Below are experts of layer 4 (counted from 0) of a mixture-of-experts language model. Rows are named router (the router's row for the expert), gate (a neuron's input weights, with its number), up (a neuron's input weights, with its number), down (a neuron's output weights, with its number) and show model dimensions 0-191. Each number is 128 + 24 x the weight over its row's rms, rounded and kept within 0 to 255. Numbers have three digits each.
Before each expert's rows: "comes after" lists some tokens at least twice as common just before its tokens as in all text. This comes from a sample of Wikipedia text that the model never trained on. Tokens count by the router's weight.

# expert 145
comes after: " the", " N", " S", " |", " s", " The"
router:123120183132098104123113099122123117097133113110120163097092140151104127148094114094172158138115117106179111091132144124097114160091108120064158140156132141122167120136144164130085129115119133105156108081118170144126141137146100176092138092134131109129110155140113123140185157190144125135117138113132165145142139103075132154147121122145160137121079151134139141162098125146128120170091155139115124115147093113165146148143081113166153139101128161127156148122163119114123123133121135130121159126135081169080108138129109125092144097132137121130140148104110109128174149146142164105
gate0:179145161115130141135098105123137179096101111141125182106140092103136142164118136104104118146113132083156113136098108080116158108089143112157115180146130170147154137143132123104128131121104131126134108121175150119118163137133102122139135129110155093108111156136153131140179102162177109111156162101111134134145146105098128103126125090128116118144113098156121137145129111132125156091126116143116153139142105129098136129104119140065153135140113138152149137124104137163116153159122163155110132100149126110117087137102108159125155130080116066159098184131109149178105098134117189142
up0:165114171104102079102129125165125149128092109106145137123123125118134142152115157115094125100120167071156118106110114090112161146105164153121148157121143138128190116099119122122143115156115098142117134133155154143104165099141135128158111114119114159157113173120153139150118119130165139148146107155142152125158130152087111061137150092099132119094092096154123153137125132141145141102148117155115146117148118152112123134080165109121149161124120112148144112102170149176128126137147122186078129095138139155147081137108151179114140144105094092130149162140132151140093141107144105167
down0:130156113111125096159128143138151122117129137131162160124140157109147143131121122141120140133123142093099126109106133125114119129138147103160110136117105142133145124136077117130112160086113140122090136128139109112116136126136125125124127164124136156111171145097118108138166096172111160169140096119135127134133113118187109123150109108165128109150158044125144114079093150076128160169103130128161104124145113108125157120144132169117147145125103170166084163151128121132155135124114180136116086107103089144166125122065119149103088138122120120128146123168105197178124105164120093104
gate1:166148149123120172142149110112173129142110137133126121099099130124084177151166123125092122122101088127133120120145086088103135166133148124082132111107122127140065083180173166143130135150119101142133140137104132136133135151154140110140142137089120131173143123162129124137159113168152143125157147146097157106115104154148156126153108118149140108150179141102146172100120147107109160134109174163100118102142119154139113160114119108135131161109132140149136118154095110114162103124194145103120087125152112165085131129125171132135154142176135169119127137082114130142118148125134174127
up1:147137145125133139117143116113134139154159138168123106145070099125126164115166142101147114142128082166130117097114075120124151182127115134081120102103144106129103117139116140101152120141129140130105155124099175168147106147154094087133134107119121140116145136127169118148126089168132135115146143153076109078132145135151123122158138128123139102154114126073112152130128143143133158129140128107100129090152090101082132139109133132126118149120172125121185093183124117091163097115155136112150128160146145151086108107109107156169138163108099193098138148140167117148133144107149154123
down1:115100146162099130096100137130140082114136099122140173132110120088138179163090139084130087151128110082149077126140164160140153154139172134141168108115128107117109088152131086150174107123144163096136148122105100107144130170168130117144119131101093115099149090143163120135121149109114131121131164166081135161148101130140125121109123130134122109118106156129135120134148145122104081157113143141098094130094106087135140182103123107149175105132180107112129139131131149149164146084170118127120124152122098118103113130130099083097131099125124086141124125165147123132164139114128142139
gate2:164127147125142138168098088095109140139158154158148107152083106108115093111119094161140132163152136125118168097122155114109139086174145081092150138150137101194121120106137093138101120112137126077133134107125135144103151123145136180133140109108116141102173137171115083144099184143114133127082118146119122127077110127130137089107143157160164124092115102129150131132126134070147161121111129125136175139113133138093137149129112136124189151128108124113134138119122084164149098147129145145129151073112111130120124133168135097108137140135118151121139116135140156165149117148177142126
up2:099163137079183084147113117122093124094122126139074141154166157096106122126130133158127161136131166171111119141121138140125062111109119085083152103127141132180104152134117109133138137165146143099133141135089082127084151158139130158127099081083176130113126150128084114102147151146144126118095150142119162145158144155137159105113156123150131116117123115141156146144122143116131167102118147122100146129126151105184142083120113130118132151144099117083124132111123141141158115112104133128071076146163129121095152135154137112136147118120106119108140095155131175126128141120163143134
down2:104115137127114135131059124153108116108137127101137102125130106127130102120156099147121109111172108181147129146169185164159124166157116107097157134121121176139115129121119141147081134097116118111140142136124136143151177114134107129131106163156136117123180147123092126124108174132144108107141099139140205146164104120142132140083168179132112133114141148152129145126099191104147135111133144141127125091130109169142131128121143141059105139152126150147079135101120133155103118200142157133109132114145083119144131154122140100134148139137140113133098104090157102152128134126127138109
gate3:177118156125147168119164098127138092126116136105130107132131171197121152143089106136145084109085119120108086071128087143167109187143150138128129111139160117160143143092083142145120103166162108178106126127121122160128158118136123106108105139125094131156146120141120154154139160119129134162147109140110168175098111114084121128112128095134137085130134140153121112127140119164157152128132123087136139121108180122133150127152103094168147097162149115140112134086143124123102130111117105168147127131150130105100114138148071118156141113130143127071158119134120129130135101137093112097
up3:147151159121129110118149101137143106148130153149109132116133163150144179149172111137115115132169117189139104082087155159137096193139144088131137087118135123138151136127117120189153111162124154150098151081136096133124136115125133113141109105132095077139075119146137106164124133128131138184165113155124113121100121091117131125096122139143129159141097111121121106133128128143118195134101158110133115135102120108092112135122129080141133113129175094117101109094135110108111114116113089157116113155095164112096086114128129110122120138128161125144082125082107114117161172105122139138
down3:129158112153139115098154099142159056077127130147114128134166101109154150184112102144109109145115114086111129115124104114121142141114118150129128107150119126085097146073084115121178110099141139132165094112115110093132096126138120127108107126105099138138115103169111131130120135143114117123153180112111138162134133099104151191138067159119120134133135093121102132067145088079147094138093117081105102111143099176150134159148107117104104110137109115159126131127157092136101102127109152130144126145148127149135176133147114103105150148098123135120153110105115103150117104106148134110
gate4:140178141116159164160112080151115153127139124144127161119102120115110097149130129118177109117120131075113135155092159142133146173140116075109122107089151143119168111133094119118107105112116119147158126106127129137082119117121130126119136150152139137107141100100113139139118095178143129108083158099115100087132108148181152146127129174156130115148131110097154123130122142127143146125127183087140142117151153113115109109136146130137175139108178161112136118126109117159092112141099176130079142119172102098160153162127115118122147115135142126130117136162130154136118106175081052113
up4:106171159149143126157114129102162121116134154125147173134121167130095123101169167142113125123138130159102140131183137182136109106156164128091139133135149140096152116131118099130156122121107128149120100136138144130161123101136123139151135173153155157123160137132114131129135159146130101124107138143116126150132090168117118138119078139113167082135129134120150166135129124158136138120088154137071147148131110175153122102173092122175180115147130139146158095078116121117115106150089137093119182143168119130159127146155121136115138102118168120161123173128139111079143091150124074101
down4:101179111170142116093114105164151125123139119162099103123124159096108148152110110120115078111137143157119126139099115130158145146163152125078106099095140136173155130111138129128151139106125123185140118104134184121129128085109141123105159122139084140111111140157131143117131119118153118142078157108106099111147117123167147128116157134076078116074121168157166121126111122168148111135128113093148154138153162127105139115156116124105109151174131111127136118121145160173111084104117155137145146098109132134069126137125138130092116106107094152145188125091125149135168136119126129095
gate5:135167175130111132120118098097147088130129096117128147111138121116135140150143128145125142125085106100125135114142094132096190161082145177144118177165130164108145134141147145170134109111158119126112156107164124136131124127112149103107144113145095116134112083127148120136106159141113146102128124093155094141105127167133132075125145154120146107130138109135169146177141131133142121144158118139125169168133130138104134121143143165127150128151122127143091098171116072165059113143119129095132148135114097160145116114121111125149183148179112131078074156153092125124113122150135177131
up5:109161157126131129121124100078117083154125120090109174081108126115112162170142144140116103114113116118098095118138070138104185136110167137150084140120143167093137115126155129186110114116186123114119152096140147142116119111147105122139167094118119134128128149124145148135129140143111116122141094098133119116130140176167130092150120155125123112127131094117153145172106114108159135141158168129108118191130116144142124097099144125123161143151119143127099096157086095150076102128078162112100100141120117114134132121121114135157134146150136124121060099111107119147141162157132132090
down5:153145137148143140112086163149141121118132129161128136127122131201151158189126126159134096090124080127096118140089093174120161107133115163146128161102109167122132095161135191138143121099103111102136139147134146138097107158098132118108133165154099112133131120088126127127101127083110171140115140113141102137123107132127100133143126127129150117155130103108140131108131132182125073122105117184110141110114123128092151142134106131137149126159150130131168106140146086118117138143121159136116107158093080128123150141178110194109132082114152164133085117125155154161130103133124150111
gate6:098097104127087149164154127179057148135155119124149153145137120121075088138114182137114145145123153084108128136088115114106164157140158111105110124147155122104138145176138121147149115131143128142118148122136133117117122133157132125138154149127124151108149147175074125156182130131123115121185151128095144136160130130139151132143140129103138142141145158146095128125121102154104112142113080136131109070138118103124138110125115098097116139193118165095100154152122124152144188126100148138101117161155134093117127120166081114173168108097105127125131127155102137142129149111109093112
up6:132102155128117123114106077132093151126187117113097128152165134083148117127149137139075102145148105153153185159160136147104088133174146100115133135147131109142164165078144145164148114107096145128105136167144142121123118106138109158134137131139154136083160129119074144142132170162098166104150108092156168102141120099143142106128097116109117165108118106174117111134149128094139151118152142102110157128117073148123099127116107112118118105175107165104147134150100114153112134117161108122077128149114129119163119108141098083139155122136130130125148110092141141143099143132124102166
down6:137134126127133127136143175148119082100121157081116153130139090118153103113070125147093169127116117165126191111097110123131085117145146117100123077142110142121128121123147133121188096111132147182109136136132123125151136139135110137126120114101138151072101085150098124125130137143108145101139095136170126142110119130185142144114123130152129175105093116157110139134132157115099094098198085127104083125106114147120136127103120140168124131146120143143106133168101121094120147135088094113088083151148139148099152149140134132099079121089107132114118095093088121125126133117125112122
gate7:114112146132099115136109106124150147150109138128093126101120134106120168101152185164106085160108146131129159149118127129116118122158137122086141088165132157181155122110122043138118143144124134099111112063132149079115128095145144152106120163121100126134117110171140124155119145116129088150095151111121093148146111140121176118100144126134112120118095152140152088126098102113089133129106153084145144133094104116108146140142122086136112156140185169124169138156087145138144193153111151163173109104124112138115123122112122118108109112126144087115111137133145153109151139143154131137
up7:119111152168145134135106113128158124147110099093113073107169087154132105139150103139135148135171123152115139098136114062125109085148133156111109101098132157126140169122085130153116144114179134112143086136137138139132147112131138132134110121133164117104132101146135142145107124113128151087098110139126132153151106105122167171116121145128159129093130129193157150127164094129135169135170118114099126150089139123116106107129174107119158097147120117166181133157117121137162125099168119075124140146110138115134129150102094171109099105135107131098119121089086089157149156105153163152
down7:122176105097107140133143113120135108178125168063128140116151112122115108137165145161160155112109148115139123132111137085146109138121131102088111166139110122118100136141142111147120139119104124132122153107128180101159136112151101171134126136140149110110139121121193154156121124125166082130123122129117130118130133080167132137140175101131133125079142142126152167107094087094112095172123089145137134143112114129112123111171093076148129130139182125134167126157144117151185165171139108094161123105158138150144131158156158163130148099143140145077146157138121121135132117127118131088
gate8:143154141122065131120135125118141154097124120147151152114112158138102137102125160074116153096125137110170169136117094132130105092147099098140144153123115122136133102089133145161123137100194162091132167150125126125121163123154130144124123126118147126163138128076132136121090151110147147116120084129138135132131125112114129154116128163141156159110174076137108128134098111163122163138180105143114157126144106131172118148114124148119143141143085125112094130105118168112032121132139141122129165107154153087110095136122117071108123127086145123089141130138154095104144156134113126090
up8:162118161086098157123083132103116110100168152123108144105132140172113114131089112121134144097129119115128142143126115122111111107155125114116124115181124132125148110133158160121127116116134113126135147122137149169163096129130092104142129168157119142156106140099102120143118096117128143098113088115140104136101200141100125159117170161157187124136175078149112091119117142127117150091141084149120155125162107139174110134090124164146179156104129102118116158115119109105087146167143183140152123151132133142153126150153120087147078168111137122134080146129140123120105163147116101141
down8:126157130093103115161139106082136112142126123160107126113105121151127132098117119082133153121172100128145152093098179154135113114177149077113110090089132110149106103163106120138105129084140121121132148142114115110068128150079092141086125088135143106148096150159133131089094114167115138081133137154126141134102151123102140118158131133096112128104106121146113144119114158129109122123152128098096178139132100088131130145110132092126171164103140127111081176114154131067101135141112114094110141141157076134114119135131113118099119126131161126153103149161119110150150117171157100132
gate9:172154105150134112096096103174105116099177149128159100157120090128106118107124126114130152066164132157161129123091171121092118124084116095164107139117156145116128118131122123101115123154126152101123141120137105119179133122144112139103155126152146161154111100100141092144122096148127145089117111121122112100125171182149092134110159150171174144090112164157138146139118137086141141141120134150158157128131101132144139116131097093162139114111144117146105151133123132162110102134115130105130150178143134125162096122170133081096170095125128116124164116102156109138163099106129089096
up9:196180136119115117117170139117103143127115089118129122149153138172090118132149091099132141115149088144158124168150142156154096142137088096179111137150111122145159127142135187136081128145141136159119135163107124102125151096152117105137122119154125143109178159108138118151135141122183157126168094112140152125082081132116095161117115118127143137104156147154095146143097099130123173123120096154126173156105132154158124126143122111128110121157143125171125121074148146136129098158088113155139133165113106107160092136132120095123115112131168162094116122140106140132138110095109110128
down9:099142133166119143137115115130094125164153113129140136149148148096107110129108103101164115078163119127151125130087124144155113114104118133136146188161140084094134115139139125097101161149129130139137111128115108123092140140136123082122120076119180130180144140120150124122119141109162166154131165159138118105084146122151109086103104137152161152151163137121135117106120141115122089111108139107136154147109131146125107119108128149143117111067114118122123110129134159097126136177095157123118138208117132110155089063098147084149091154141164095100125101134104150117163121150158112111
gate10:178155153117110110149105111116106118126119127129170142129134141118109113123130105167167121130104099125123122159179105127098116176142143118113069148132151122153120099175102145140131102105161112108127145130145144105114120093125113108116129124163097144122112118163134124133106124140091136135141153123099196116150146148085102119140136094145162142156142116157111123124089120096169128133134093127124161154121086145115112163124179121131168147097161116153129105139130070120104126141139115149121166155151114111132091114141163064094105149129106089129058153122147104150141126156095092156
up10:178134108129124116115110097109114131121104127131164095161112125156118112180113113118178156145134127154113189142182148107109158145150123092161115169140150137178090118125086152122142116129163141125088143107134158160163122113139126167142137107113169150141132145093156128102114105128122146122093147093125142114183114114121151098135149150135158135143146120123128082122132143062107121132182125125124131151133113113151127120133136127151124097139142139120130135172108094077132168108141138111149116109133126155103131107095144077114104157128133088122087126060162120137121139122104150177
down10:126080135176155118134143157085139134118131129122191099128123160112096132138137125138182148104121114118125138125159178133134137111131123121131119120136139061161091111140084121146121110126144171156129114118132122124121134097157103102112143088167128118129120132107125130137174127080109098143141130131101118095135112101075132136096123120163146139122103137140097119141144102155172097165105121130141137113161150114083131110116147132140102139150196089125092126126139098180082121128080104109153126131137147129126105083105101147136113100168104134114127108127120063101136077158140106135
gate11:125118150119142152103145105111103144079119097111108111150156157106120165154124047186084132106165138140119109158162133099082163134105123089085132128126112136091143171119142123120112132115147132157138127102131124081134136147130131088145187096129145144144117113101136086082128147112118149116121110106128179161102129120158147136122115113122166133148125134184148157110137129150125126131127108185110114125123169126192134134132081129136168161136131121119079147103163158114099131154112119143137155107127133084116125104150147115109143117157146159123117147147174124108118146112124105110
up11:111119135097112142121143071140102158108161108149103117148125144053082131118137106135111159144188114086105155175150130121111158135091106096123136120118121132110173145142076132141083122109131149150120120103119115121144131109134112113097174127131147159101082114113129101152164163107148144150128135103130142155133135098114130123152086126152145141162099145172114107111114094123147129163108158158101110143136146151173103128124093086125185135140124112130103142116138147121119165143101118150157154093112143078097142121143127103108129074149162144138127130143169120104112150099090121143
down11:147134133173150110118097151117087136098114125098114119143159161103118126127157135121107161159142159086135130143149143176123128114112131160129149135158131147138170081141081090118110156118147131148154137152141121116149103153120168117143101167106113113118179121138107146122128130124106120156096099141146132159138145109137130111130132108161133119101145124079172177161143169121163077129161103091118174099144126056141130157123169124107112118124127129124128145087158186124132094131151142148133152121128106161073104104113135108149142143160146100075126113160150111112154152106104145140
gate12:162133156126137143185145115170123131131110105100088090120136134164106135070103087104104131172140153104133087156140107130112136077122141164127125129087164127131169131144148152130139117114126111108157115157097154081155155130118115122164108110137146150117151180099160106157158145117151133153139164110107158152129195117082140098124101129127162118156134128115096145120149131114130100149149140126153131122164125155131138144141102112116149146122109118141107110113127100108116099114140156151132098147087134125105110094139108165140105106058116133173110161133133133092150157116088169151
up12:163120153139124133126196162133137145131138127130115126138119177149097134091149131125109118153131114116146075145146128093138105103106103126165135161084116124121172156172134169081138128123108079125119140149119153111136176122146098140135165088098150143141137130129121129179151157120133112103162150139128127129106165104075130142149140111159154105175127104160107097128110121127174115151175109144123106125151097122134096113105128171142136082125109100101153099163097145134156126106140110121135134080101146104113113087090165156142153090113129091151092115120126102124157113139100120145
down12:115131099139106103138169148130094065139143128106121134134120114109123133113169125123076167171139126136102141139121120173133108130097122090101152135101153144101114123120133182141123138124109082139131124138099171123136141090132113137145143092136121101127116155130108146158150145140133165155094147184142103124163154126095149164084102098138131116190096116093095125145133139084139085134156158130170141099094142126138159134103099148159125135155099124114134150104151101128131123113152062091116125118111121086097110148128178125117124119145128128134163191147116102125114117124083124107
gate13:100097129143141122138126147165131111147162122172137131133114146135130115158146117130155132133134097113133105175097134154147127145091115119096152133087146143092149103138086106132118108123130132107104120122097115133125136122135116142161147093096102147165113100141144081147122160141152135101193187116115096090143168130106110142156104118117109159151144122111115132133142107140126146118148150148111106138146123119173089119127163109104165150083161140107128129109096168084097141083097083126196068108118136074087129112129153108112134098114119103102154093093131166145120154152125119125
up13:093110127130132132161104117144122113146142139168134162120077110121107127155125145123156153125133120125160122181089144118135121150082106110114156134092128124098133119161134102143145107129113114113145117104125121128105140098125095137112160135101134151166086105152106053110142131159160132148156174156138108139145174101094141112119064107162090138158130095117141158138134121131126152122153147156104097144156130108186108110114166094129153157168138148102108123091090162160172113081111147104128127116119151094099119106140149094120099126147107109153164092113127149147169154137152126136
down13:169145121141119150136122149119075148146084155149140139128111142156109151093140126125144105120124153140156094112120110110159124135139092179143086139118133117142121108138130089146151150110133130145082099113106082137138113127163104144117137119120149094132143080104118121162134116124138127081148147099100133100141106140068127124147143115063074127183132151105134127118099150169100147101158145110158115156111144160079130124130137152129141144173174120154165144117107122077118088145107111156140122090105140120124135123092081133127143129138167129130153063095108120129183133139125125109
gate14:117178150155146099119125118155118147155085135132147137140109136101107116173160105150176153136151134107128155127138128133117141104087143150088177172179130125118138116116143161128136133141144102144125115112144131109129130142175111158144142089150131113129143138127135113125128166136146094133141139159173146137049135087079097139104147095117090133153153126130167154144117117137110152125098150158136130104148137110109114137177165142160121146117096131100101123086166158106111148125183135082133169126109157167131122140148157144151160106112120105141144085148169106119116078120138102121
up14:156124150142149077112104077129123146116134138093119122144111112105094142140168107104182151147155110102131118108084129105057147121108130127117190099159122153127159150087121100134130109156126106158134103149151134140156110086145090150143144146110139103128153158170169129159135081120120118145131113110110135145066141137109069107077139131107159158125134132136163140132104124109150140109103104115126155123144120103083116088149139096178116168098105135132116123128133130144124110125149145106142118128161119119117174151130185139158135146117099102101119099126128138110125142140165102091
down14:125090138154171120147136122117136104148091106155108109161118115118150125153118138118153098117141149148148156091119143140151141115138132125123213090118137123119143146115134072118093132125139102103164155131119171106162135155133123127156110131104109107156167129104110118147124159156132101137131111135130157170118149090153104153155134140112135129130108118119158112116116164122118209155108114154131197138159153116123128119152128109129137136136099124158117179095131123080128111121148165152192132145175163120110164119154182136125127110154095142152130121161104074127152151103134137144
gate15:116086159104127119138143139151085149105126109161144118122133102113132101138127187113165113122150147097140123103100114134127118110092159094087144141113164099139101110106112130144119127126131131166135123076166147159155139130189146160083107128155171138096126121134099149102080142088154119107158100151071130157138142118107144110142122127119118114143104156151136182116103107133115137131121110115144120101170152086154094108144146155121137211124132152137159144170161153101157172126133112151119124108129138123101119128179151104145080143101121095111151128130108117160137128136133136138
up15:092136140157137132128154141129110189124115129121149092116128119111133123133103189116102146100168152120114166116083133132081087134121114099155119130140172147132136114113126155141132098146113133149113123085147119140112166120142134129122122115149079185109108118151141134126122130084103129129169096150071134139126088105129115075106115135141111117087108122155126130124105145110156133176119181119132140121105175119116104098097109157136141142111130108160169122194156134119151146102111134117114164107142135109122141130204126132150102147129147102090083143157113157131136179139112115108
down15:134077124138118149143130103157144105100139133118128104109103067173120116108116169134168082118131123186086103144103140123100123124123109137090098144107168141177139151123114160118118143098119145087120162121140098132142168091128121144131171122131153131146088193143121117108125089108159159136123121155110101109154085122147136186113145131176165122121126124159123126129093140132138122158101088134137143125119134098157166137147122115145115124110148142084111096164141139122145131119095121170102121131132127098090115138179132117142084115119112127170132136192143125125172127126139101148
gate16:163162120096149152129111105133122123121128125140146106151185130099165135121155098117124128160093135114128132152128123107108100141140140096066107170100117139122187152124108166122143147113155147141176112074121151160119123121131137099120138139093095132138173113106119128148135156082097100108138127094121120106146123092084118151115105122167121145146080145103151103144162176102169150130156094097176121163124135146117159159145123152128114145119135139143118134130148151175132191104122175119122093145137092115141123125107108132146136082132118139143156117113140120175125156143074104130
up16:137093177139112178122134153126093122138134169119102138146139148135114117088143147110134127104147125110131140098134134098095140127114107140117125150121141127093117129152114168145108127159054143134133103118142172138122122158157118107175136111137162179153132189110089148129110146106132132093116140130114124089140132093137109151159109136125081116154124121116108134118171145100132152129140173157161127168091091130179129128133135179097109168102146146146117099113161192128135125116155123123132165117122141117150088113122121117136171191133106076155115137113119091142110127136089120148
down16:166136159123138130148155109134169146156118119164105120144135121129130143099108154118113097178093106147140105109096170174131123141107164126125114140133160141130120126145085126123132170143125149153146130110131158139152176095128137087127143107072116126111118125134128166143149151152112120090066148079127163150204090119081085139095114167150112133142116129139098136117161189122106112139105098151148114152093166136151143119155115144113132158138143152128147127110129111128168148187157146117138099098179166133141118116136137113145143116150081103134115141118134105143134131141147133096
gate17:160137163116163112170136122183066160147128123127171136102124113133138114157151117133118155120134114165127193111131173143078135144111105120090132113115112102139131148091113118144123132169122129165141082146132166155118156120139110132133124107103173117135106151140122119094116135125139170145136169155160081166129100125096118135104135103139177137096119136141123094140141139100138110097073123109159121163139121134116135145120132120139136157150144106120129114111118131138168165084149131135131133066143139132075173073116125106163103117126157156093111126140140138130135125092074141149
up17:160101133145143106144116122143144122105162117170116108094124112153120148137139113143133111110194129164150157122129147091120094149117151138126148120127101151068160087094105104124119126161103137111107129123132116133139121065113116135166159127101125099131144122154074106099112142120168161159140100175153108133161145115082089120133139110114139131133108112135121112135129101116117129115102114085112116155122121087144084144116177147134106116140125094134145152070094104164156133124125122177112118102124114126123134119093129098187110072159119091102119090167087106131116118163133108138
down17:146116111134177100068140162109111122128136082130170101103178103128139160112124103122083108133136145138079122161164109141154136096102117107129163141142133125138124156071118136138171139164124097167148151137140140139117146093085168120127088150116130162147125098146077127080128089130136141116116110149156098149126142142148128079132099099125123147160145120132107136097128120133080115118111127094127105124128159114168106133100183121094107135117133157124105113094072096116145138139132113092143118158102137123150121145140128108165132153136152119123144150132128163067099163146145121155
gate18:162112137133117153126125112105169151156093159135107111152103139159104129125130148155123110137081134109096100118104134143128147138111106096150123121156118109133106148108165128165109136118139084131135144108122148140189129145130124168091114118096140129113131165152097169122161147146146152100119108159173128151169106102087124087161103128160084142124111159106139127156084094120161120153172128123100141124163054119094141149150102107156115147121119114158182124129130120163073128131112141155129154110143116140133107125186117139138094130110160093077120145138131156132133082114143124154
up18:127120077105154121133146157118157106126108140137096078126133108118165156158142128127156129167104148146121113111096111122147164107090139156096120110140107164185113126174139154138144130135072090128128109112152145131083085114123123112136125132065129103131156094136112166130107128122127126093173149161110164167126187095132124163095171134150115114124115117138138154154116139148115118111128109117085104101135118085133137144139110136156131157139121138155151129167161131145107103090119140154091191128158133149142138126133116150123163132116155094091113159177125155159117145124164115113
down18:125165104160105111096140151166097141152117113132150095130157136115130170139127111132153165161141136124087143157131082147125077088117098176138141131125139155152143099116127162132174140110130090158110161128142080149132160130072117117117090177104115119127115167095134107148090118127162135126090116135092133135131136096112138154162081134150133118169102150116115135103145158161112143116144112114149123168140136136143106077121105116113135116150097143121098098114134117112146143163099112121083143139100140167078117140082129174121090149125177148143094121133104093131100112121134135104
gate19:129157168156123130065127147136153121138132133090086113139145099104131082096108145154125152117105130134156100123153143149159154173124171121154127092151180074102144140117136128127122096126122110127118138153093131131113131110164110143156141145143134122140094109131103137166141138118156135132082139149138149120155097151123075147126151145156113128134119117161115145152110127139153146102131153103088156095131102145152102153124138090115131119097110110131167161166129124114123130097170139166125105096119109155162114118145134190173099103128174100131109134156132130181105150124207123137
up19:113156135145144130127100099126155114138141098084164081155145111151149093069138153118121120154082124154156134094143128120148132145152172155145146120146142107147140151135177135189128124109146095097118134132108105125144102120192121148152159129123137105095140110142139141117119101159142126103106143136154161099167118140096105182081133119140097118123111133148148158152134158092152109127166125070109152104136090141133092143133151099123116146129124128174153140159126133160133124106151136122114163122111086188133168109179132135126138118088141097104143164154105147164119118127145144114
down19:162133136097124140141168105139069113134136137136119108110107116198112100147134167161092132150135121147147104115174150146126123158136137139137107148158107073108118150123146139134107127140123140169119121110161103182136076155118136142117153139122134135119133140157152159112118118137141126104118118113166160153113115116157133151141151131182144134123146137116107111113144099110092092149116108139089157114114129134124143188148155105072132146084146127143124084160129093122134094135141134095146119165121146123156143098125153177157077128084190156158155154100108105122135163121145117153
gate20:094107172138144097132130132143117125109134142139099166159134111148142147107140137165135102125117093114134154161158074117134102144140118109132146115146112119127065143093198138135171095118131114116074115114100157114159109127168131156099148085127139099192136110158132120121146159144142123134095141118089113119128114159077108126110086113111108138092127142090124121181108159157102123143119130155062120115151149189135083165140129113141083112152108135108120094145110143161102152171131118127116129117128126119109119147144122141136132108131133133089100152071134145133137144116140143125
up20:106111120146151089111073099151108137127161096093116129152131094131128156127174112090124126134141136106125131139078121143157115116117113089135092121138115130148091140133159143126144107126132099157060087126128134146098134116134124131140158119119100106146142099185127105119123166168162137126126124131102168054092109160128115126095109121102119125117155118124129130144129134133138118132161109083130123107124138116129120168113155104180134092152126153109086097110091128140085119163129101135120089131149140096096117149146163125129108104162144136141110102123075082110177159136115097074
down20:140107128105112116125088119097150141126175139121114109139124154129136094120130134103132168160093141155134171143152104099128162119135164141125112140095171110123089096139171138125123137127118112151142121110167132119136158123111107115121145163134173071127122146103146130107182107116122110154102121142118089130095113129128152111115099105169072162129133163145168127100106142138131087109117153109127189116153150109148154123142135102120095150122149142134123171133144117131148098166111129144117092118114146066158105150172121135144124095171106155139098157130099174105071136179111113145
gate21:104142140121124154145128157127138172114140121119137097137136088136146148145118147127083150165134144106116087113122146123126104168108112083094105145104142119156138103136134149161179133114111122090097127073114104127144106130122136174078077083137107121133133140095129169130133099125162119091097117117124164103139146120109136129140113078091138116109110136092146136155158120150159146118139160116157126139121094107154120123104090151123106113083117105125093117134142108131089166120101118101119102090099138137150182104127171105116126156122171120114139172090107134166114102144074180128
up21:143165133127091130083131111114163153137116137094106140142135079146112140132148189116119168118111112108138103153157098141162085156128115116112075116187134147115149105087108156118142129138097137093118134102115121179120136139097117163127045129129097156133130140113161168100113120178146124139121078138113158128116151128146123137114133123188127134116115157104143153136123111144168153139134152130101119156145106126120162133105109124081119138144088156108133119158141088144146125127110161139120153130166155160184161084130125126127160155113139151098111145088089130127123143138134126110
down21:074122142125066120158145139128118143098140096124173154124152140123155126139148131116150148092147142114151138099140138145148123125102147120132096111155114129095128137132106129126112144164167197097147160127144132114133164105125144119103083134131132124143108113152107142100136164100115121110146122091141182161125118186122110172080118131142116139107151139101129150109117134098155132142117134105143126161128133089091143120134107141078124116134115119127133184096120135110106122151159126122126093077148159189146107157114136137114207127156102170138114104129119143124108159067144159145
gate22:147156150175080111096151142115144139088139129124102141099132126109106116127123143121165116134145141099115114141153145139149120178130149172110135109111112158155138159109088118129068130099136110106164132082108116118154121173131133148148094105129106089121106127106102147181115132163143127075112128132154138190147131132125151097130096139124147102140142171095142157127142132148129145094132110052145132153140096168182079145081105117109135127169110115169151091127122150094095165130107130158117090149137124118087119140115131128143126135148138125117144135087154126156144105110132117108
up22:139136116176102148109121126152115138088103120142111146139092128143128126116141098117147095120156146124131134147127098097133112153134112114094127090105124150144139110107103082131089123118128147141125151065119105146130080185120148142129102076129081069103125150104143102186122161175128119090091159142112109161143141124121148132097105161098135140131082143090137163139168120080122128133152093072141169157098137131179117114086115130133114119134138146151148147148111080132092166153123144145127144091147125112101156126132154108158116117112117101077125125134143134148140127135127117101
down22:115135065142107092111151164150145142106089154132128077118158147137115144119114137165126119118131119104181153123125129169122135096128116130143113110107107103094127140194115139154118097105186137145132101122090161102155132127133119155120185151133099154113119138121127126146123155134136130169157130128171166119147134146171148083130137159149118145115117144108153191099147082155127135137173126127105137159147146167134113133142142192145105131119110142129152098122125113107153133179145137114100125149132129140132143125086148093119140120090142149169165096085086131160118115118129103102
gate23:115191136170160098119143142108103121111120131170122079108115078142121162124089122145136119129128168065126135154125119117090115157097175146099110150117138133147139180100146127139131104143129105107141167101163112146174128162126142156195149132155170103106111134157160160111157105120075123143120119123150173116102122124110103152123106174114129147132106118096087112126135113081137145091128139106159125114128108108119123148130117139131152152088149119128140151096170122154103156086117103138162136118138164117108094138178087152136130157101114129122147131097142137103132115126130150123
up23:118111168150150106132127113101116123119126115132136117127114111099123168148136143128154121112142110084095113144106135103070120153100121115129116127143121134136098111100095169103160110102136091099158160129144127157142105127122099127110140108147181119122105152187184152128160086130138101116073118126164148127125101128097117108120074140097141131143098117154096111132107109145152119147108154124119140121104095093121101128133097117164143103119142123080180142153164125155156133117098157137140091129157183156111163130162123132157149173078083089092154144118121101091131126154133112121
down23:148105135135139090133122137133133154122171152086109093129138112129130135122091115134131164118148177148101111139147139117067136117100161114099179114144125130083126122158128072112138167130103118138135115145131109141144157134083145160121136182117138128152108101148099107093140123133105105149077118115086092145154092129092140086101118123131103141187122086126104096132173143155160133089153129131159139105132161103110113164106115124111105121125142099152154167149162115086117139158105150135126125138090160128110162114163079120153163131160118103122159133127137145118160112136126161095